Below are experts of layer 6 (counted from 0) of a mixture-of-experts language model. Rows are named router (the router's row for the expert), gate (a neuron's input weights, with its number), up (a neuron's input weights, with its number), down (a neuron's output weights, with its number) and show model dimensions 0-127. Each number is 500 + 50 x the weight over its row's rms, rounded and kept within 0 to 999. Numbers have three digits each.
After each expert's rows: a language model's description of what the expert responds to; "comes before" lists some tokens at least twice as common just after its tokens as in all text. This comes from a sample of Wikipedia text that the model never trained on. Tokens count by the router's weight.

# expert 9
router:531518486520494561495454505503407454470539420531534500456543558517474552436527503443511560482482464528529470499425534501416503517474529525469471521467461569433552488476421539539495443503487497530553499646424421497534523444500551466483647490517434424485428453459387466587497471533590413594481477584468480478472442547500489609579533532501532486482395504527499631523555458475562530456537
gate1:455460484408571491543565507567592488553514574569524534498529494437470534481515520506555526459512464460583476557582576447500521541495607501500492482553404512486627555500589541446522487536455517541485498489552525575560456426431479433426500499389446549547574421484502504489459367535556506573589521467559524437493483506461506554516471446491483490496463567564564544501431470536536412458429
up1:442517554485499486570558533430522459564538532487535500517495522554451434616436479431557542521558595479528548567523530535524513628460541429502493498513459541523588461476514478531465567491473374433505481534471505531526428435421525299484508364518508527462481472496374468485589511522527445420477447517512517487513489532511543459545525509442550522558464464551481520408473520492525452512496
down1:533536491412474466492443517517565360451472539502510459564509537606514456572518521546567557483535546485536552593516466460477595518568574499515440534467466485526471444586463433461564535536501525522545529540522447465534418590591540551496458442477446482477522493439606550569539521449615516543580544420340508539486519464489525536485449468567458533538475570457466461529492457459502511529460
Description: Capital-letter acronym pieces. Single capital letters inside all-caps acronyms and country codes in tables and text, such as SWE, KEGG, MNLA, NED.
comes before: "A", " |", ")", "S", "C", "E"

# expert 11
router:507563422506504558430456467515471436423578387488561516398508467492523548438463512423546416548382517479438505443509369504481462444487488534460570543442487591465410425466472566506476469573543536481490493615416449512566505396551533475512520523501486428493495493415513487548484496464533458545432448495462509548432481476539567574543523508558512483441444520484450596496550504458571530473508
gate3:464457580455499484558533477490502466422555600473454477495497547485514484499532472537565557423519510490449602511568460470519422558581528436550498514463501470490490549485515490511540428557539511524381508570555398598512506605556545476523563593503522465441490406435505534504471490576563548501417512417471463465493541521418523501430459551430515440606536490521426598470496486512606465423517
up3:451549491470479511439482532558540575514441518552536544474556540468505493465482471491552432539479531479551429424399451513362532452419447485505410486612522478512479515543480567465567534510491576494467542472518457447539541417445528396483440463514452547447589560617567561535458576500503435514579580490489488457567443539565415551490471494515513473461552526544594405431457466512490480545521
down3:509534454515473579514523555586496560525477516489513542492420532486515510528452429496444575438464500492475453480435461546490476465461542494510461517556502537444581486561676531467476469466448499458450492422559450498449477554394614508457512506544535548535486600499453521495485514506468437453643540473449594509450524434587429493491483481492570480513558421573550461506445540450395407553466
Description: Definite article the. The word the or The after prepositions like of, in or to, before nouns or ordinals, e.g. of the year, in the United States.
comes before: " ", " first", " United", " same", "y", "re"

# expert 15
router:525428545483449394442493536451479532480496508504489534511515492493439442509499419515426482491484447557483556595573456523499629562464542560506570536635487516555385462472580544472446522518443538557457502516540472489451421450496514434511521391538466457461472538531459544506490537579531497537453423475536415607486525427455467585473439525467565526481536556551549545453531537531469451414399
gate19:420501592499518443563536434521621487413504491533513416583394506466514521478604555539425464421560481463533566607509496579496545509544542471517511529561467534537439513501539473404541510424527556556557439498475474463429509454436548516530584480472607475511473529498515466455500553482472597573543430440508458400460513536578460533512465436558496529542528466541551472530549495599491475478450
up19:465400427578475481526450488557557506528515547424487507458410522529495450610468505515472529495496484574516518484486508543446464502566560506515587467520539505473518410550498545461535457498479480507410473561495439568525364512480632519476435524611441515542538536474546494533573580486532452554454529513436452512346510480482473522464501568555550513573418430548463466430545491568556470571542
down19:550545502474540532552452516472421542510429470504444355506519558478592448555551476448569500525507458427550536538460476465548476502487565547546513485628525489498581518499488527485495394460526477459511497407498523506576535452550566526534539585454499418435460432372502502484437504600505568493540597482545469494542498496484558507559434555565554463494521558507388461452547468453466401460537
Description: Adjective and noun suffixes. Mid-word suffix pieces like -ist, -ian, -ic, -ical, -tic, as in existing, ballistic, specific, horticulturist, plus words like political, Roman.
comes before: "s", "ic", "ist", "ip", "a", "ical"

# expert 36
router:612485467543462519516494493543522458489570573501503505458453467465476434532512503503512574432537473543453438543561456511654443511486556488568517422564502528412484514445476446572389485385510457506503526449510596542477538513510544581428424472475544506463439497569490532542489447444487530464528529478463487431493591511563427469508478453462413522475532583562404471431473413522544592538574
gate1:587534509548478425484649485500578474492416530457447511469522455475517438579500495465551457495578570441451671515442506493523455524514463410594512434502535485494514411470468520597488474507472461538553600490566541528492458554480542464491576440412551544450499508519563451496437475438524438471497511499525550462438561407477534544531427529493479500566509516538433490536452405483527494589526
up1:482449482474533506491543449491473546373497560490464563559524491560534454487643497425544457530533402479485543627458432481616465532431449453537493502464553427609523508394539435515482493514525436597471491513617519461523424558548434498459499523546542483467429455491551454419543575478466541472470413505503532476457499463526494442507472498492494459517573440563539477570486564539454461553477
down1:388563567417499432506458506513468557493526490459526561485507529391501619556523447571493454441480416463493552496502511546481538496447497544575578511456470492497446475663501508493558517517438480444494441428499519464429557459493474423497487552539432565506529499519534450511559486587454498527515613575510524503544495531496445418558476493529507497575549501538587592441497501534376405450517
Description: Copula and auxiliary verbs. Forms of be and have after a subject pronoun or noun, e.g. is, was, were, has been, had, plus not, also.
comes before: " a", " ", " been", " re", " also", " the"

# expert 20
router:514557476555556585436487524557465423462503494500536412527423461502520558419436485386536469523476576461498466519436529545441515451500413530441466508477491489499457437448470548534495454543557515488412511640432408506563468445578519494531591448552541448474532508441556482497500539515576451545463436498418421483458431422544521575476516501565511460444477545460519592561551510468599524424530
gate17:527608469441486443637576465566478499487451578594518409527524456504483545426463542559435492506606527462520482518443543473539516544484561545434386502491444438533474491421473507547472493567488519524580510502562474525513510533413460436503570528520482464493543502465448420434501454432472579447545566577441435546538465548581552573523458536597475597528474480523548527529451490541568532482518
up17:515426523491539477472518570578629471537461430428474492486586530452525571416546530441531570473502541569564536516524498445455448495657495503403391532559608423385550483545490438509488555489535484479473542463508483568502508482465462447499475489397509517538479526478401471412483501491580405427513501509522473579499447442473508520433494465513468451438459440498534539478471450552532497451524
down17:441458534543565469466450423547538517393517527539488443380490534500454547527528501562507508437613570417463420470516549482482582561471485525488447506580482534532498386556495549494452513367540468541523581527580535403470578486414410455498510419474542458489531418520446429537457559531535458479517486470431488484500600465531479519549441524565579576478470453534518494468528495499513460517438
Description: Closing parentheses and re-. Closing parentheses ending units or years in infobox and table text, e.g. (m), Population (2020); also word-initial " re".
comes before: " |", "\n", "port", "g", "fer", "l"

# expert 18
router:518598506422560507459542505473496505552550493512478595492607544454443490499509634414614479512476478398517455400458466440478539516454568494479511545489517567450460468569461458355540500492568520519482597517424525538566554498557535575504521437422478522467520551415551475581528463558489539470459483440510453538427497575558496467476484461454512533502480539594502486504534450460579518426513
gate11:502489553504511513474517529498557454470483460558459542453462436473474527454446575547538439520503505485457446506466516489378528466410582557531453388560483564499463486474447393412587497474441523495588500532484527457457537585504491475483508502555408559565522501574464549448506460553571506499539435540552441498444554457595593516604443591470527458511440457646447491514509541526573515529457
up11:532550562415447465498462469456549512463528495620606568446480475490494522474509519535445439453559458493425508620414617476482547480592510472486482444513492529451509520525487470475544558547483576565575555479502510569546509445497413474477402483504491466531459448440473481489516505516512510520482504441557458507529502456486487539409560517401503319565488567417458568425553462467442545475530
down11:566519440512438508471404498556489482549471497454504482552513463520553568449521554560633563424499460522611491518495568525441508377473454477443393500525571463438462494608486508427521524493531424471574576495468535446549571520474471527483545494599473513528461533463513502468587439647519487496555462453490462509484532511507482464541478485491456504432620580527482587485491433551555561465489
Description: Year and number digits. Digit pieces in dates, year ranges and numbered lists, especially 20 or 19 after a dash, e.g. 2014-2015, (2004), pp. 273–274.
comes before: " |", ".", ")", ";", "′", "%"

# expert 4
router:533553414513491584460452464535415420428566365511545476465502457471495540440451536404575474555424528494457462440487480509433510483478471545419531518472495554499423410440446537509472511529540551513508522648398420481562496425572483479544576490470440423474477500446494464532516523518552469555411436503449473492478456515462566587515552487514516520541455533449519577500602505441545538464549
gate3:589495573468448481537511480451581480503458522566468498537439569456479462528503486535520578451470508549448612354479518426570491451506477513444439427439509542446511487540555534427484526473534503463519539436498468559565596483532487463556488421542387545438512600498536521436503490428396535502475579468490480578501510578411516435502530536461477483602547573556471481498561429501501507560579
up3:480464480528592485577450527494519551563444530521587559541510459514475469592515506449567485522522417526584523701534444536457490424573468508561516541481411447491607531531482555541458553523517464553431480566514485537538482594486465503487504538580593510402494417475522560476435448509445483479557533486473552407559411519468514498466463517506482497563492478490479393427431488489514499468471
down3:588544443523537600438511523544535563491515549569506501494605532591490542560450529504442477470535508547500473580484500490486517590556567460571488497574435571574458514505532513415498534506473458478480448440358489497440583460509558487457507522469493515487495532549509489509458609451484564573464505400479551504519522559557454482450510507463569569481464609583472392559490487393434568456520
Description: Locative prepositions "in". Mostly " in" after participles or nouns, as in arranged in, occurs in; also on, with, as, commas, dashes, table pipes.
comes before: " the", " 19", " a", " 18", " an", "c"

# expert 30
router:534490430550511566490462491471514480409586408536590445486473459517470547478427592396507496490451533534455446509505471580370465530528500511460515500466525498480432438468405560519482459564462501545479528639424365483567560476598522454484529418533412494398486524419539472510534499484514435549430442556460503554508506498527493531561561508513511465516480493479466544476627483468529484474536
gate3:514446448519508568520505413523585451435510455601508507468500560583476555478380579609457557393500502439381578502452532556492524461539598527597494529463451462505385485437481519483517582485429502512536481436497577524552530532592506436476535458473541510509556555568560448514481485472505475574516422513529479559503509407454508463508512540480507522475436521525417474395504567503473455477502
up3:509510480519456476470499480482522468485600517505486505508380570451403512475493513495424472559504593475449479360477515494397495459548476475471456518632495469488443490420497482473543608433448531506584463511506521564548495525515600365499507479474459537463524492515432519472514395421475493538500546595522452556603457488429558496566502465489530587515542567539545535451569474537528531573538
down3:563562486429496528491500445470558552466424516427527471510620562451547537487532451617520444481421483461488566591473477517545471516540536523461489478440562467532423579524485532522514555485605504455401484490454565599604483483556508511473482542509469509515549581404503493571552506530509546538503579469487474522497605608420505620554431495473549526531481507489522490536599411469502560497498
Description: Common nouns after articles. Frequent nouns and verbs after the or a, such as part, member, name, place, used, version, in phrases like took place, genus name.
comes before: "s", " of", "d", " in", " to", " on"

# expert 34
router:525548410472501609439464451512435459425582360457553483456518458488505517429457523429583497590434521496484487449493488478461499521482462558413551545497536514461436438433466573509462470522513483521465541655449390529560529424575516476540562482474472418452483500420504478522491480502526438489393442519433466524502462483466508613528543500544495492503422478472490581502596502463567522491528
gate2:480458507408465549511524499529544559447499517493430514469448563506551383485424538549455518460566461575555594441543549402573413543455467478519488537626495474482477522460489525563451436517416469594525506554527517525445526564504478521516492478481540478492505461407453500483471383454521492371561445486459496445537582442487515487498398534472515451477371496545496508522508551609461473567480
up2:516474412505538590556552491486454537544473447376403421487551556500400475498506435532474445563563525583431446521598563473476478496552485361533553444525519462478438534459575539409476491480487410561498463457572479491497499521546543492501503480448488526531529603471451567531543492454524473531517548404540501574490527461443567553473492546465416601495591413537505438509489508540461506535503
down2:487522530495526521405498557499463507488489464479579559582521538579488481469484504493533522512394453493570516509504468537459433498494421559417509572578517394529457542516534474498557447561542442444517551473458504544445482389539577416501546545584535432518490558460467480523540488416457578459342519479439441478468451545464337492479533474497498437460427584480490498446586487446487524496493
Description: Space tokens. Lone space tokens between words, typically after a noun, adjective or and, as in business administrator, advisory board, dining room.
comes before: "s", "e", "com", "ro", "ad", "app"

# expert 0
router:558536399528536501424453461491481487412552435527488456483542464508515541422448562396566498591396597499449401444452446482448487485465500497465497508467557493461477446480454546496501503508574539549445502551342439474567469458529490516537611495514441401488476453425537466580475526546516476465451477486395445495433510437537523509570536529522529531464461547443460578534564514410458510460521
gate1:494459511418516481608467541518559483527443524505492510470388487497433405412537512492541538510596505475563400505471510480491524512571464557513554463457477450456487447449431482465306369487427494563475363364478464527482509578444534511500510493484520539545562513518565539546480504541499516454575458495551520613556496503493518484492472494529414476504460564488486511513452441512470466523534
up1:522441526486584356556588519553480603467524580511532454432384488620390525524519479529506459411499583431450539518565444446442481548533548526507566538447541557484522502527457573536517444436476444526503543546490449544467507597391544544507532428506499539449501549426482448496486553519530384474517459521567551499490476531451437570571508493477577506498540563559460519504511530487485523520517
down1:496502489458547544511541476397499434455409466452514502498465476526445571528493456565452495570488519515559484489489493526452482430532560553462460497315494406513474481482508459418467474486379519519440472525473506458417495451474419426466523534512460518469478485514523556525515496538429575484425517376471589590459425455367575522452426509481466537499466472447524548596534482410495548487483
Description: Infinitive and modal "to". Mostly " to" after verbs like trying or went, plus modals would, could, can, and object pronouns it, him.
comes before: " the", " be", " was", " have", " a", " re"

# expert 3
router:482509452531475454515388503492468467518586442521579446461549504508487452439459560458540559503485498440449557521415508551448502504426406525448491503498538448521461475358446559496523482574561559464383455583444431495506515447573508436564508467368524466478510590482515434543523561589484455451491482486465421441432435561549518596487531482570497457511499461449501547555559465455483492428527
gate2:440486542466414477501463532584520439540483469433520468482565542465490561482426507596493462521559517479455418538543462524608441495446439497529443427475574542530632502420469457496563513546507565472407369500516533514576424487518486497417503513519448503478487421561456434468488518529465489482537592487515495512490512521418540583633475427495485442498408590467445438472520531508507417511478
up2:487499473478420511549427533539546488630514425396526522517503548518553521467447452621426547551491542414549450483480484593551439509376407529471465438473450526457468517426582488549556427569546580509483460524528534476532467452527493522417462564462470496425521547537493515438514490526549478467592544509436530528520420458444537587598458505507513463530510523529557540567549447420447492532531
down2:567480464571473548495478440470461496541543575486336512450376586490562413511436485538519513510450514521474516448472489532553484531474463522436502523448513476488489561582498560529519493547515483577516454456447547464488552456605493493600491480468506478506506486488360461532511509514479484470452539496521552581428515482438560506533509607453532525451507522391556482681559499410504535521535
Description: Table cell separators. Pipe separators inside wiki tables of election results, demographics and sports stats, usually after numbers or percentages, e.g. 2,312 |, Goals |.
comes before: "\n", " ", " 0", " |", " 1", " 2"